config.toml
n_layer = 10
d_model = 160
n_experts = 16
experts_per_token = 1
d_expert = 64
d_shared_expert = 128
activation = "swiglu"
moe_layers = [0, 1, 2, 3, 4, 5, 6, 7, 8, 9]
router_score = "softmax"
normalize_top_k = false
routed_scale = 1.0
balance_loss = 0.00288
balance_bias = false
init_std_router = 0.0291
lr_router = 0.00126
vocab_size = 8192
norm = "layernorm"
norm_eps = 1e-05
tie_embeddings = false
optimizer = "soap_variant"
lr = 0.00581
beta1 = 0.95
beta2 = 0.99
batch_tokens = [32768, 65536]
seq_len = 512
train_tokens = 253600000
steps = 5469
dataset = "wikipedia_en"
Below are experts of layer 4 (counted from 0) of a mixture-of-experts language model. Rows are named router (the router's row for the expert), gate (a neuron's input weights, with its number), up (a neuron's input weights, with its number), down (a neuron's output weights, with its number) and show model dimensions 0-79. Each number is 128 + 32 x the weight over its row's rms, rounded and kept within 0 to 255.
Before each expert's rows: "gets" lists some tokens that make up at least twice as much of what it gets as of all text; "comes before" lists some tokens at least twice as common just after its tokens as in all text. This comes from a sample of Wikipedia text that the model never trained on. Tokens count by the router's weight.

# expert 3
gets: "\n", "'", "0", ")", " =", "---|---|---|---|"
comes before: "\n", "s", "-", "The", "---|---|---|---|", "=="
router [ 66 197 174 168 185 106 163  98 141 151 107 166 134 148 195 168 170 135 129 117 118 166 125 118 113 103  51 121 137 158 176 101 147 104 156  72 130 127  99  89  99 106  69 175 157  69 111 126 142  84  92 165 203 124 112 158 124 105 110 179 154 123 102 127 121 120 139 193 126 137 127 109 113  79  90 150 159  91 113  89]
gate12 [132 103  81 105 133 140  84 104 138 118 163 146  89  82 134 109 128 127 134 172 120 161 148 157  95 106  84  74 143 162 113 160  75  88 162 117 107 180 107 131 172 119 109 176 123 149 131 130 126 147 197 129 157 155 165 136 118 156 110 103 199 140 193 137  98 152  84 154 125 104 151 128 113 173 168 110 151 120 116 122]
up12 [129  98  76  77 150 139 109 109 121  66 172 163 122 115 134 151 162 105 156 199 140 154 147 155 166 102  77 141 144 146 117 162 160  94 158 155  75 153  77 127 159  67  94 132  94  85 129 115  95 147 169 135 151 137 116 111 130 158 112  94 174  54 201 131 152  92  96 138 115 145  85 136  81 114 152 125 165 142 135 169]
down12 [139  86 149 163 172 104 101  95 154 145  84 133 126 117  86 185  96 144 180  70 146  97 100 150  87 160 148 219 164 157 159 136  69 124 114 194 118 161 117  67 108 135  93 151 132 101  54 153  98 123 146 133 103 140 193 162 107 139 157  63  64 156 176  95  96 114  56 142  96 129 136  98 107 121  88 112 200 158 142 122]
gate13 [ 69  99 198 136 131 154 111 116 138 133 140 189 172 129 153 122 101 123 130 122 167 127 112 164  76 109 182 100 176 106 182  63  71 165 127 176 119 188 146 123 147 145 111 110 132 143 138 160 138 116 195 138 155 154 144 151 175 148 144  96 158 167 134 111 151  89 143 125  62 131 121 160  80 119 119 110 111 169  91 100]
up13 [128 159 150 148 172 152 106 154 156 146 109 129  92 115  93  84 142  70 176  86 169 129 115 123 132 106 175 116 192 161 114  95  76 111 183 199  92 113 138 119 120 146  96 150 131 129 139 139 113 129 111 157 106 114 141 116 183  55  66 113 176 122  61 119 137 139 121 187 144 194 156 141  42 157 124 120 125 130 133  75]
down13 [130 127 101 132 139 149 126 128 155 118 117 107 181 182 160  95 207 136 133  91 128 156 150 167 174 103  90 129 107 162 106 112 117 129 118 114  81 143 136 163 164 158 123 121 119 188 126  75 162  91 135 193 106 158 137 103 131 107  90 110 118 162 185 176 111 111 120 114  86 103  97  24 153 146 152 172 105 135 151  46]
gate14 [155  76  74 118 113 177  77 103 168 143 104  53 148 121  88 157 112 149 137 141 107 168 116 135 100 154 148 151 138 165  95 193  72 106 151  93 132 128 138  86 137 100 128 110 127 141  87 149 168 138 102 124 149 138 166 175 187 127 162 114  83 151 116 131 141 126 116 121 120 112 141 131 183 120 146 108 187 177 158 143]
up14 [137 133 113 135 120 134  67  84 140 123  97 107 153 152 112 174 136 165 111 118  89 141 104 142 159 150 148 176 169 153 114 173  87 112 179  77 133 127 131  86 128  93 104 145 159 144  70 107 150  82 103 158 191 148 158 165 189  79 165 138  91 105  99 116 172 123 133 124 125 129 131 137 197  88 129 136 180 154 153 146]
down14 [130  98 138 194 139 138 113 111 154 122 115 100 110 195 165  76  97 149 117 137 134 111 181 148 101 180 167 136 148 152 177 182 108 116 148 120 148 169 113 130  93 182 147 112  76 132 159 125 111 110 107 105 168 100 118 161 170 124 105 107 115 142 167  81 163 104  92 158 131 117 143 131 166 142 121 112 135 166 117 147]
gate15 [126 115 214 125 131 141 125 106 124 183 149 107  99  57  78  83 115 125 164 126 181  97 140 218  96 105 131 122 146  76 161 143 153 154  97 146  75  98 122 145 204 134 127  87 149 143 154 150 125 116  95 143  76 157 167 122 114  97 117 153 160 197 178 160  83 109 148 176 145 127 156 140 116 101 144 111 109 182 117  63]
up15 [129 122  35  82 113 110 109 126 117  49 154 112 183 179 129 151 149 181 108 144  79 139  99  79 143 141 122 102 108 163 119 166 128  87 167 109 196 165 108  85  83 110 116 117  86 134 129 120 114 177 193  85 138  99 120 150 154 152 150 128  74  67 110  80 167  95  88 111 111 102 107 126 136 170 132 122 123  89 152 164]
down15 [157  83 104  91 151 107  96 127 187 163 113 139 146  89 145  85 192 169 103 116 127 112  79  78 130 139 139 110  60 178 139 132 107 186 131 129 122 143 164  72 143 106 133 105 140 139 152 144 138 155 176  85 150 117 146 111 142 158 138 121  82  83 123  88  75 135 109 139 109  92 126 144 115  75 117 155 128  91 188  46]
gate16 [108 146 130  95 121 115 135 105 147 173  87 148  62 107 122 122  83 150 114 102 123 102 146 143 128  74 178 116  86 161 165  87 180 127  86 111 143 158  98 144 150 142 163 147 133 145 115 131 130 104 121  86 101 140 181 152 126  81 129  85 207 190 106 136 129 223 131 192 136 163 139 132 113 158  98 134 147 130 107 105]
up16 [102 113 117  93 135 103 132 176 155 202  47 149 128 171  92 175  77 126  80 104 152 152 103  63 132 115 173 129  87 156 134 101 201  64 135 115 115 127  86 137 172 192 141 108 100 156 122 100  97 119 127  63 127  84 204 118 174 115  81 136 164 167 110  75 119 166 155 149 112  91 151 154 134 122  95 144 132  73 138 147]
down16 [122 103  97 135 166 101 178 134 109 178 142 125 173 115  73 189 137  91 126 110 144  94  85 122 206 115  94 180 143 103 130 180 101 138 108 122  95  69 134  53 115 174 144 123 153 110  89 125  81 146 112  86 216 116 126 113 144  92 136 120  98 123 181  85 150 155 138  87 106 116 166 132 177 169 123 113 149 122 133 143]
gate17 [ 68 115  99  86  95 123 138  97 140 107 167 120 107 182  91 148 184 129 142 124 126 180 108 155 146 163 124 133 133 119  97  98 113  97 150  86  91 141  98 128 126 206 118 118  85 173 140 154 104 151  64 111 159 116  63  65 127 147  87  87 181  52 168 135 128 110 161 132 185  74 168 137 108  96 172 109 143  84 157  67]
up17 [ 94 133 145  79 101 110 135  58 135  99 168 154 121 159 137 117 151 160 143 116 164 145 105 186 162 145 114 132 156 100 135 127  81 123 182 105  79 189 113 129 166 179  96  84 123 188 142 126  86 123 124  78 140 129  71 109 151 133 114 111 201  96 164  93 187 113 126 128 199  99 190 157 123  69 164 137 126  97 155  68]
down17 [140 128  61 137 196  87 120 111 139 167  74 144  85 178  29 112 160 116 132 191 174  85 116 125 109 105  88 194 110 153  65 117 104 159 155 165 163  88 161  93 122 131 109  94 153 135  56 156 157 138 163 137  93  91 111 133 148 162 137 123 156 106  75  65 128 134 158 124 145 100 146 153  98 123 106 141 163 184  89 125]
gate18 [142 142 168 113 142 162  73 156 153 101 135  86 112 142  88 115 157  86 120 113 146 144 123 221 121 106 145 155 160 157 120  82  96 184 163 111 161 170 130  73 112  61 101 110 119 108  88 110 124 148 105 131 213 147 125 125 189 101 107  46  96 119 112 177 142 109 125 109 118 115 149  80 142 140  99 136 140 166  83  72]
up18 [ 41 177 113 128 138 152 130 123 154 119 105 145 135 138 134 181 135  85  69 124 100 148 137 120  76  86 117 109 123 142  83  83 196 129 141 160 156 122 108  89 124 106 158 168  92 142 146 109 153 109  83 116 170  55 113 114 137 134 131 111  95 140 183 149  76  88  98 116 118 105 113 101 126  97  98 175 145 154  32 106]
down18 [ 84 150  79  96 116 115 140  98  72  76 143 103 122  82 171 147 111  94  68 108 169 142 171 147 127 120 152 126 116 144  73 140  96 123 125 140 167  88  91 126 133 150 104 161 138 178 153  66 144 143 149  97  80 100 136 113 115 130 128 156 139 127 138 101 100 101 127 173  55 129 102 130  65 161 127  92  79  78 145 137]
gate19 [147 152 167 151 126 148 133 180 163 121 129 124 147 136 112 119 152 184 103 217 106  81 186  50 144  91 129 110 137  92 192  95 169 154 114  98 120 171 116 129 125 108 114  86 160 159 156  64 123  97 198 129  36 180 124 147 143 114 113 115  92 174 160 131 186 130 150  88 112 178 106 143 134 145  76 147 115 117 114  50]
up19 [ 97 148  75 110  56 175  98 162 135  96  97 206 171 110  95 113 165 106  59 150  82  96 146 142 139 146 105 140 111 146 160 145 187 137 110 111 150 109 100  61 123 108 100 134 134 124  93  89 188 124 150 110  79 109 144 154 180  78 137 141 109 150 140 157 136 130 139 186 152 212 130 155 138  84 135 144 162 127 134  78]
down19 [113 132 139 133 119  79 159 181 130 116 153  92 133 184 139 239 118 150 113 157 129 141 157 119 174  87 119 150 139 111 204 112 177 164  97  92 125 143 106 152 106 115  85 114 154 118  99 172 116 106 120  92 114 202 185 125 150  77  99 136  51 166 140 120 155 129 112 102  70 160 104 139 134 122  99 129 122 102 136 119]
gate20 [101 119 171 154 153 162 129  84 208 119  98 106 135 193 130 136 163 139 176 161 136 126 173 163 105  96 112 138 132 141 139 118 134 132 124  58  93 116 163 109 133 137 138 136 122 166 153  64 109 109 117  99 151 200 157 104 125  82 118 129 223 102 177 117  91 100 140 137 115  66 124 105 136 138 106 104 135 120 137  96]
up20 [107 193 172 134 111 165 110  84 131 138  82 167  87 124  93 179  68 102 124  35 111 116  82 114 143 115 145 173 173 141 100 124 173  51 170 151 167  87  86 173 105  53 128  94 126  85 104 187 162 125 112 138 140 129 109 140 158 181 178 151  88 171 128 176 151 142 127 131 124 153  95 110  56 118 146 156 150 141 122 105]
down20 [189 163 231 142 112 107 115  81 145 152 116 126  95 102 173 159 117 173  62 126 145 128 152 108 139 101 110 125 158  84 145 139 147 129 175  96 167 129 128 136 103 117 142 133  84 169 152 143 116 158 143  94 129 114 153 122 200 194 119 125  77  98  35 120 157 160 151 148  98 132 145 143  89 113 199 109 178 120  61  96]
gate21 [144 134 146  81 168 167 136  93 179 152 163 105 110 187 160 125 129 104  86 113  80 138 133 146  77 158  77 125 175 155 184 116 116  93 113  73  96 101 161  71  57 123 127 130 145 122 156 125 105 132 135 200 129 109  74 125 122  83  96  77 143 137 152 131 138  98 193 117 136  78 128 124 113  95 112 150 125 113 168 114]
up21 [135 109 129 169  66  88 110 124  52 108 136 177 140 165  95 122  90 105 161 105 149  80 155 134 122 136 131 157  75 147  64 145 180  87 129 206 165 139 115 139 166 129 114 166  77 135 159 111 187 118 143 123 105 164 158 121 114 143 207 152 146 126 103 170  79 121  71 101 144 204 132 137 144 141 147 173 130 153 100 169]
down21 [159  69 125 117 112 160 135 131 133  85 109 121 144 121 153 155 216  52 174 125 143 126 153  75  99 122 124  68  94 131 118 200 130 146 136 139 116 171  84 170 141 110 162 145 160 140 144  70 126 123 114 135 165 120 135 146 126 145 121  94 128 138  40 131 143 104  76 143 152 143 151 148 179 134  96 160  94 154 131  82]
gate22 [ 97 147 176 119 168 118 110  95 154 136  80 100 137 106 105 156 155 106 104 117 112 115 112 142  92 136 115 184  89 102 151 114 107 187  91  90 136 128 144 158 106 202 167  65 148 138 149 152 128 151 169 136 112 163 173  84 128 128  74 135 151 128 154  42 112 150 102 102 118 112 124 123  75 108 150 151 133  64 149  51]
up22 [ 87 176 165 106 121  91 138  84 132 134  97 130 152 104 117 150 149  89  48 112 159 102 119 175 135 119  97 194  86  95 144  62 139 181  96 115 129  81 142 180 100 175 132 102 175 138 150 149 156 160 189 165 118 132 151  58 127 135  92 138 138 137 155  48 107 160 138 109 151 136 120 138 106  93 138 150 141  73 152  92]
down22 [154 168 153 161 147 140 100 185 164 162 155 135  90 125 140 160 161 105  77 155 116  85  94 107 116  96 106 121 154 146 208 124 156 119 149  53  93 170 130 169 150  66 126  87 147  78 160 122  74 134 119 150 143 117 155 100 109 115  73 115 154 167 115  83 157 106 127 181 127  77 125 146 115 107 120 109 100 113 159 118]
gate23 [149  96 139 132  92 140  74 192 138 110  88 105 173 112 106 149 107  95 125 101  95 179 185 140 106 160 117 139 108 155  81 156 153 163 143 134 181 166 150 111 112  89 157 134  96 146  63 138 164  73 193 105 121 165 169 126 132 112 116 110  91 151 107 183 148 158 148 116 110 182  66 123 186 119 138 170 134  90 212 140]
up23 [106 109  95 143 118 158 110 176 129  98 106 133 121 108 139 173 127 125 153 102 131 151 214 190 120  87 126 151 156 163 105 131 121 174 118 193 169 175 104 117 101  88 105 133 228 103  74 117 139 105 176 120 121 187 146 136 155 146 158 137  92 156  81 177 183 131 138 134 119 134  96 114 168 122 112 164 139  77 143 115]
down23 [174  53 110 133 126 162  94 188 145 173  53 110 176 176 103 152 156 178 100  89 137 110  77  91 145 102 108 113 170  69  94 157 172 146 137  68 131 123  68 111  89 148 130  79 125 124 149 119 135 152  83 133 148 106 122 155 150 116 103 141  91  90  69 111 153 168 195 125 115 119 165 173 155 128 127 132  93 133 148 188]
gate24 [153 128 173 109 105 135 109 133  84 154 165 126  59 103 132 102 123 185 131  96 109  77 151 100 125 133  93 118 155 213  91 151 119  85 126  82  78 145 153  71 111 115 135 138 113 156  75 161 126 100  78 140 100 141 175 179 152 135 144 162 129 153 100 169 155 116 167 129 137 115 120 134 162 132 136 122 142 131 134 131]
up24 [113 213 150 159 141  71 174 109 140 104  88 155 164 110 135 170  76  75  94 123 188 115  90 163 135 121 135 116 125  78 195  83 110 170 158 157 155 127  82 157  76  51 145 133  99  58 149 120 170 168 158 141 142 115  89 111 122 131 133  48 125 115  81  93  99 159 133 130 132 135 160 125  73 118 117 141 159 146  86 113]
down24 [134  88 122 157 154 107 131  91 130 150 102 156 142 122 106 123 102  91 126 138 132 115 118  80 143 127  94  91  97 128 128 157 123 209 109  97 138 157 128  81 175 126 178 135 102 123 134 183 137 116 171 159 165  70 120 148 140 180 124  84  58 110 182 143 113 132 116 164 168 150  99 142 111 116  75  78 134 205 121 163]
gate25 [128 140 194 158 101  99 154 101 128 182 142 129 147  80 150 144 119 147 178 130 107 177 161 123 106  79 155 166 144 166  87 153 113 173 148  89 108 185 131 144 155 132 111 109 166 101 129 108 142 113  76  86 115 111 140 128 171 202  84 161 156  63 115 136 105  93  58  87 160 129 125 127 133 133  59 127 147 132 142 132]
up25 [130 191 141  92 140  74 116 144  95 121  80  52 150  63 103 114  40 124 176 164 191  95 173 133 106 108 142 108 132 159 113  76 114 188 122 124 107 114  81 109 125 100 145  72 142 106 141 112 105 181 147 124  90 147 171 118 123 118 120 122 171  86 198 144 152 121 148 131  95 144 140  94 130 141 155 119 155 124 178  71]
down25 [138 112 153 140 172  93 156 202 123 127  99  96 196 165 128  97  97 173 115 210 148 122 133 113 138 151  98  83 151 134 120 118 134 117 155 125 153 146 108  73 121 199 105 140 111 128  75 116 152 127 136 149 144 139 112 125  50 123  82 151  96  98 141 128 113 126 158 182  68  97 180 124 135 150 106 109  61 104  87 167]
gate26 [ 63 131 155 136 116 151 152 185 111 116  80  65 169  44  99 145 103 141 125 126 116 188 132 191 145 133 122 148 102 180 149 191 150 103 150 112 128 103 128  73 136  84  96 139 118 109  93  66 156 112  82 115 128 139 156 101 164 196  94 144  95 131 129 185 142 181 140 129 114 136  61 136 143 131 123 122 142 146 120  99]
up26 [176 119 133 125 125 126  82 120 137 128 161 197 123 215 121  65 124  97  96 146 131  84 140 117 159 123 134 122 108  75 102  80 116 104 109 134 144 144 110 190 133 171 168 129 145 157 144 165  72 167 160 107  54 138  91 135  85  45 161 101 205 114  97 103 166 117 107 124 142 162 185 174 125 125 138 134  81  82 169 130]
down26 [ 73 162 134 121 164 145  88 103 146 129  96  73 167 139  85 120 209 167 127 128 163 133  58 130 149  97  69 144 183 129  43 127 117 115  81 132  85 141 141 137  89 125 166 109  98 137 126 174 115  66  74 162 144 112  97 128  75 142 143 127 125 105  62  87 115 110 173 110 127 140 187 137 138 173 127 108  96 199 153 145]
gate27 [121 105  88 131 144 131 111 150 181 105 183 139  94 128 142  38 133 130 110 154 141 113 155 114  80  61 159  48 123 169 128  77 147 158  83 108 190 151 131 121 133 148 124 111 127 166 148 115 155 151 160  89  87 112 166 107 121 123 118 113 162  93 174 165 161 142 120  88 181 156 160 136 131 115 115 121 104 110 102  99]
up27 [164  91 157  99  84 115 123 112  71 105 140 101 143 112  49 131 111 117 144 126  98  95 109 114 160 219 148 127 147 122 152 163 137 143 167 147 100  90 154 159 144 155 167  76 165  87  95 148 116 156 149 142 153 188 157  56 125 114 127 145 111 123 125  86 109  73 153 176 112 104  85 138 149 117 161  87  82 110 158 139]
down27 [ 87 151  87 119 141 124  95 107 127 121 174 149 101 140  97 157 132 112  96  67 113 143 107  65  86 163  77 171 141 122 110 125  99 149 140 110 171  95 141 135 105  97 179 171  99 188  63 139 221  90  68 163 119 155 115 154 132 177 192  81 148 135  83 144 168 125 113 109 173 169 116 187  76 137 110 137 110 129 157 160]
gate28 [101 130 181 100 149 119 146 101 153 145 123 137 181  95 137 146 183 153 155  60 157 195 135 146 171 122 131 132 136  61 145 122 151  91 196 110 119 170  79 144 112  66  76 133 156 115 178 142 124 143 125  76 135 137 122 113 145 160  97  90 144 101  79 114 142  87 137 170 159 163 120 118 170 131 157 121 149 129  53 113]
up28 [150 188 180 128 126 125 113 124 143 156 157 111 156 115 128  99  93 138 141 100 167 151  73 143 111 129 115 132  66 100 165  83 135  68 129  87 101 156 117 105 129  97 107 100 150 144 144 230  78 150  99  67 151 113 132 161 155 109  88  90 105 178 115 136 129 116 168 156 159 144  89 164 154 142 156 128 143 141 150 103]
down28 [157 145 168 138  94 122 114 167 139 161 114 176 148 106 159  82 100 129 119 149 177 143 159 155 163 139  91 135 112  94 107  65 159 134 125 101 214  79 150 113 133 143 156  93 119 106 113 120  94  66 130 158 151 154 108  49 150 145 123  95  45  93 134 124 171 117 140 109 114 167 123 173 138 169 135 155 138  91 167 231]
gate29 [156  60 121 153 143  50 149 145 171 106 160 175 119 105 138  95 127 167  77 157  76 168 184 105  80 133 149  69 128 142 201 148 170 121 136  83 141 204 137  82 155 111  87 114 166 123 141 148 143 132 185 139 162 139 127 128 138 124 104 132  85  82 157 138 193  66  98  81 139 150  87 108 102 129  64 132 111  67 149 150]
up29 [ 76 178 153 148 107 183  89 124  97 135 127  92 153 109 127 109  89 184 171 145 132  96  78 128 154  89 117 150 135 133 129 131  51 151 102 159 120  80  94 181  98 135 144 147  94 119  85 119  97 161 131 119  38 144 141 153 111 160 154  92 119 170 140 106 149 154 128 137 123  95 183 191 191 146 190 157 141 178 107 122]
down29 [100 144 100 141 118 150  72  59  65 129  85 116 110 109 133 184 135 137 160  98 161 120 140 124 111 183 122 119 126 135  66 123 101 144 115 112 100 107  90  84 109 113 146 119 125 134  97  97  89 140 147 140 118 130 164 122 112 145 110  82 117 182 111  84 113 216 140  84 119 106 135 171 127 186 127 119  86 161 110 100]
gate30 [106 130 108 138 167 120 133 155 126 169 125 151 140  91 123 137 118 107 143  92 165 139  42 155 153 144 173  96 162  50 123 101 100 211 127  95 139 129 146 147  91 106 158 124  85 109  59 222 149 129 154 131 144 130 115 135 102  94  93  56 131 116 162 181 143 126 118 103 174 171 104 132 105 120  49 126 132 108 123 118]
up30 [106 142 111 142 109  84 108  89 138 137 124 143 170 103 111 184 120 115 103 144 144  85 145 136  71 110 139 189 128 146  82  70 135 106 167  90  70 120 175 163 149 131 147 110 153  97  94 129 125 100 193 120 153 150 146 130 158  79 136 100  66 129 100 135 176 154 104 108 123 101 157 147 144 118 147 158 121 156 122 118]
down30 [144  87  97 169 143  98 134 160 129 152 149 108 154 117 154 131 131 127 104  88 118 172 149 167 108 123  97 159  83 172 100 144 114 115 152  93 141 129 159 192  90 106 158 135 181 128 105 151 168 226 100 122 118 156 120 108 135  76 142 107  45 132  98 155 157 123 141 127 141 128 135 139 121 194 186 164  97 200 118 157]
gate31 [144 147  81  69  88  86 156 117 116 158 114 144  40  71 118 145 150 159 102 137 148 123 132 160 110 104 110  81 121 170 154 116 102 110  72  82 154 134  87 167  96  92 116 154 171 127 108 158 161 169 122 140  86 121 162 156 162 120  70 112  92 134  91 117 142 182 158 184 148 181 145 111 105  97  94 106 181 126 135  70]
up31 [162 113 120 128 105 146 126 111 144 146 104 201  96 175 136  75 107 151 174 215 158 105 110  68  93  96 174 120 117  69 158 117  78  92 136 123 106 147  91 148 126 132 131 168 161 104 145 147 119 131 112  90  96 169 140 177 109 158 132 120  90 136 108 195 163 193 161 139 203 152 144 141 111 126  50  99 146 178 136 112]
down31 [140  88 108 113 102 153  34 112  87 111 115 125 106 148 140 153 117  91 118 128 118  50 147  90 153 138 141 179 124 131 104 144 108  45 180 136  86 133  82 101 111 128 127 127  47 141 113 116 119 135 132 102  93  87 120 202 166 120  92 182 126 139  92 176 150 149 154 148 123 109 158  88  78 142 140 161 130 181 166 149]
gate32 [135 179 201 159 138 124 146 107 141 148 105 129 116 119  86 146  95  88 118  83 113 126 138 168  70  50 135 107 178 138 140 176 117 169 140  79 146 102  80 176  96 154 154 131 146 193 106 105 144 123 124 117 140 128 136 174 147 150  63  94  80 118 155 110 151 123 161 172 100 138 133 127  60 147 168  90  83  49 146 133]
up32 [126 164 146 133 145 156 115 105 119  94 131  76 216 135  62  81 142 156 193 111 116 124 188 154 107 135  80 111 107 123  77 143 110 123 149  85 142 135 160 111  66 132 104 147  55 152  99 119 153 130 116 126 107 135  88 153 191 112 100  63 126 132 166 144 123  75 130 141 110 160 144 122 125  84 183 123  85  81  97  65]
down32 [120 107 158 119 149 131 104 106 144  94 108  92  80 114 104  71 115 170  92  90 167 159 103 183 120 117  98  97 131 172 158 140  97 198 136 139 146  96  81 140  64 142 185 182 114 170 137  93 122 103 116  75 133 161 121 141 184  98 132 121 126 131 110 157 107 162 119 163 146 122 128 136 107 103 131 160  50 114 125 141]
gate33 [114 115 134 117 103 165 102 153 137 161 147 112 185  81 113 154 135  91 110 170 167 182  73  96 151 117 150 111 159 110 137 169 152  75 103 161 113 165 113 100 143 143 124  42  31 141 107 123  98  98 133 123  77 131 120 156 162 146 115 144 101 154 202 130 181 184  85 121 121 110 112 195 119 103 147 127 177 153  75  79]
up33 [ 77 116 121 141 129 139 108 128 178 203 131  76 153  84 159 157 153  81 118 178 178 155 122 104 142 128 106 105 116  95 104 134 132 103 158 149 128 171  78  91 155 112 117 108  37 126 110 132 110  98  96 143 115 136 130 160 161  98  86 131 112 133 180 159 196 162 114 138 107 146 113 169  66  84 157 125 148 112 105  67]
down33 [169 104 113 145 160 133 117 143 143 151 156 146 119  64 140  48 125  79  81 114 155 162 136 156 163 130 129  78 155 135 107 113 140 103 115 105 145  91  72  78 121 144  87 123 132  94 107 160 146 177 122 141 127  96 138 153 146  88 139 143  97 132 188 142 135 118 128 146 159  74 116 157 153  76 107 185 137 125 114  67]
gate34 [111 101  62 127  50 126  94 104 111  87 155 115 153 191 112 104 152 200  98 138 142  79 166 179 125 132 136 123 142 146 172 140 147 126 124 135 120 138  93 166  99 204 120 182 120  96 131 117 110 161 109  83 162 143 124 111 164 128 111 170 157 136 109 156 123  66 140 156 154 144 131 118 163 103 131 125  76 120 103  77]
up34 [124 162 177 108 167 128 154 184 132 102 103 146  85 127 190 151 112  96 139 130 131 150  76  66 118 111 108 127  72 112 115  91  97  95 152 155 181 129 164  97 140  30 133 106 145 141 128 141 111 107 159 144  85  94 123 162  78 137 146  76 134  87 145 116 117 163 102  86  73 123 153 167 136 139 143 153 144 117 128 167]
down34 [103  68 161  80 172 134 179 123 107 119 143 155 100 134 171  72 139  58 156 169 128 101 178 184 168 123 118 134  93 129 134 105 153  51 128 127 141 150 101 136 179 130 136 104 124 117 144 129  69 128 150 109 109 156 139 132 160 111 128 179 146 132 129 137 183  91 105  52 162 160  90 137 133 106  91 151 177  83 167 145]
gate35 [152  72 107 110 182 162 118 143 141 133 179 114 105 148  84 158 174  77 102 115 112 138 144 164 122 165  92 108  91 174 108 147 115 110 114 146 150 107 163  84 100 144 128 116 128  92  98  50 112 149 113 124 172 107 152 124 133 120 102 107 152 197 153 132 114  80 102 156 149 122 149 137 145 116 154 151 170 141 105  77]
up35 [130 138 180 142 124 151 132  89 140 105 177 146 120 117 116 124 139  99  91  66 103 125 134 164  61 100 138 165 191 106 116 152 111 161 156  84 151 115 114  98 189 128 106 147 152 112 174 157 101 153 114  90 134 111  88 131 209 129  80 150 155 128 131 131 107  80 160 112 109  94  88  96  85 147 189 135 109 118 121 155]
down35 [140 132  89 104 158 126  79 145  93  87 136 184  60  80  93 174 134 132 149 127 170  65 162 104 144 166 146 101 138  95 118  74 135 104 162 193 118 134  92 168 110 155 150 180 125 111 136 161 111  96 165 170 142 115  71 139 118 143 166 143 217 184 157  91 152 115 120 123 106 158  88 146  91 124 115 108  34  98  97 166]
gate36 [138 122 124  38 134 127  97 122 132 102 148 146 118 114 136 172 142 108  95  92 124 147 107 124 172 125 167  75 161 138 144  97 191 187 151 142 133 193 153 108 147  10 152 133 133 131 104 163 103 144 111  84 166 138 103  86 187  89 154 103 151  49 118 104 139 123 176 122 143 171  66 128 141 113 182 132 151 134  99 102]
up36 [148 126 140 155 150  86 142 157 101 147 161 118 192 100  83 137 121 190 205 138 131  95 166 160 100 142 129 138 149  73 113 143 109  68 131 117 149  90  89 123 172 201  84  91 138 132 138 125 132 134 191 135  69 138 194 117 102 137 101 164  84 181 175 124 156  74 124 156  94 109 123 134 121 101 144  91  85  78 161 114]
down36 [154  98 162  73 102 117 107 203 136 123  99 125 157 140  88 119 176 123 188 178 137 158 213 142 131 140 118 146 134  47 144 176 128 104 100 127 146  93 128 124  88 110 134 105 123 119 102 157 168 118 128 139  96 111 132 124 123 100 138  95  88 163 167 143  97 146  64 113 109 149 160 110 141 146 133 127 174 204 103  61]
gate37 [122 119  93 105 130 144 130 162 124 110 138 118 110 121  72 129 182 128 164 152  73 131 149 117 139 129  91 103 141 149 100 143 172  72 138 145 135 129  91 123 191 101  88 122 159  88 125 137  94 106 154 135 110 131 155 147 104 176 155 149 135 130  99 141  88  68 145 140 166 141 147 104 199  90 189 116 149 164  63 135]
up37 [111 208 105 162 180 135 129  91 104 147  71 125 122 151 194 192 100 130 129  70 141 145 192  52 111 103 126 103 148 165 138 143  83 164 157  86 170 162 149 117 109  74 110 136 101 153  97 155 125 126 160 121 149 179 142 154 149 100 129 144  80 121  95 166 120 197  85 127 143 121  98  97 104 139  73 160 150 114  68 143]
down37 [ 69 114 159 136 145 164 112 159 134 136 129 112 164 102 195 100 160 134  85  84 118 166 148 144 172 153 125 149 100 137 168  86 129 139 128 155 142 171  80 141 154 152 128 114 128 194  93 141 136 158 149 134  64 107 119 118 146 137 162 142 174 113 129  94 121 122 109  86 118  77  99  97 149 197 140 112 135  93  53 131]
gate38 [147 125 113 155 141  95 144 150 134 139  87 127  75  59 160 193 116 145 112 141  86 142 118 110  96 102 144 157 108 178 146 142 170  84  56  61 167 154 140 132 131 165 141  62 164  86 102 124 175 136 134 138 122  96 162 157 119 161  85 134 138 140  71 121 142 125 115 166 108  54 147 107  89  72  95  88 132 127 210 155]
up38 [153 103 122  92  92 153 115 120 105 116 170 137 208 213 107  96 142 125 116 117 166 120 128 142 162 116 109 119 164  84 108 106  98 170 220 201 105  99 115 129 125  93 114 156 110 140 136 107  71 111 141 127 140 133  83  95 136 148 181 146 112  78 154  97 103  96 125  94 143 173 129 185 175 151 152 150  97 110  60 141]
down38 [111 104 184 117 114  67 103 132 127  70 115 109 141  99 147 139 108 134 123 156 156 153 156 122 165 164  93  93 104  98 131 179 139  91 136 136 168 116 128 165 152 126 154 164 152 188 181 168 145 199 125  99 129 217 101 110 117 160 114 172 113 139 165 128 148 102  89 103 137 155  73 121 178 145 139  77  61 140 155  95]
gate39 [146 106 109 105 181  94 104 162 114 103 140 116 110  96  95 163 111 126  57 118 140 175 130 140 116  90 112 139  78 117 176 150 140 140 175 120 118  77 132  36 163 151 109  83 130 123  77  78 108 103 129 130 142  92 131 215 182 167 133 157 103 132 149 128 123 117 168 109 106 182 159 155 110 112 136 107  78 125 145 139]
up39 [143 175 157  64  89 110 105  77 145 127 102 137 112 151 140 109  88 199 151 174 104  65 132 146 124 190 117 107 116 185  78 126  90 109  79 117 146  91 149 135 139 106 127 166 139 174  83  88 138 153 108 197 168 125 104  92 155  96 153 149 160 160 123 131 119  90  85 184 169 106 104 127 103 106 164  99 147 142 142 149]
down39 [ 81 140  85  90 110 153 157 135 123 143 127 112 142 174 110 134 144 144 145  78 191  80 130  84 115 128 150 149 137 117 125 164  97 135 135  91 174 134 156 162 112 120  77 182 137 159  88 147 158 149  94  91  95  84 167 189 131  99 141 144 124 183  89 159 141 123  68  87 167 113 155 115 175 159 145  91 127  77 161 123]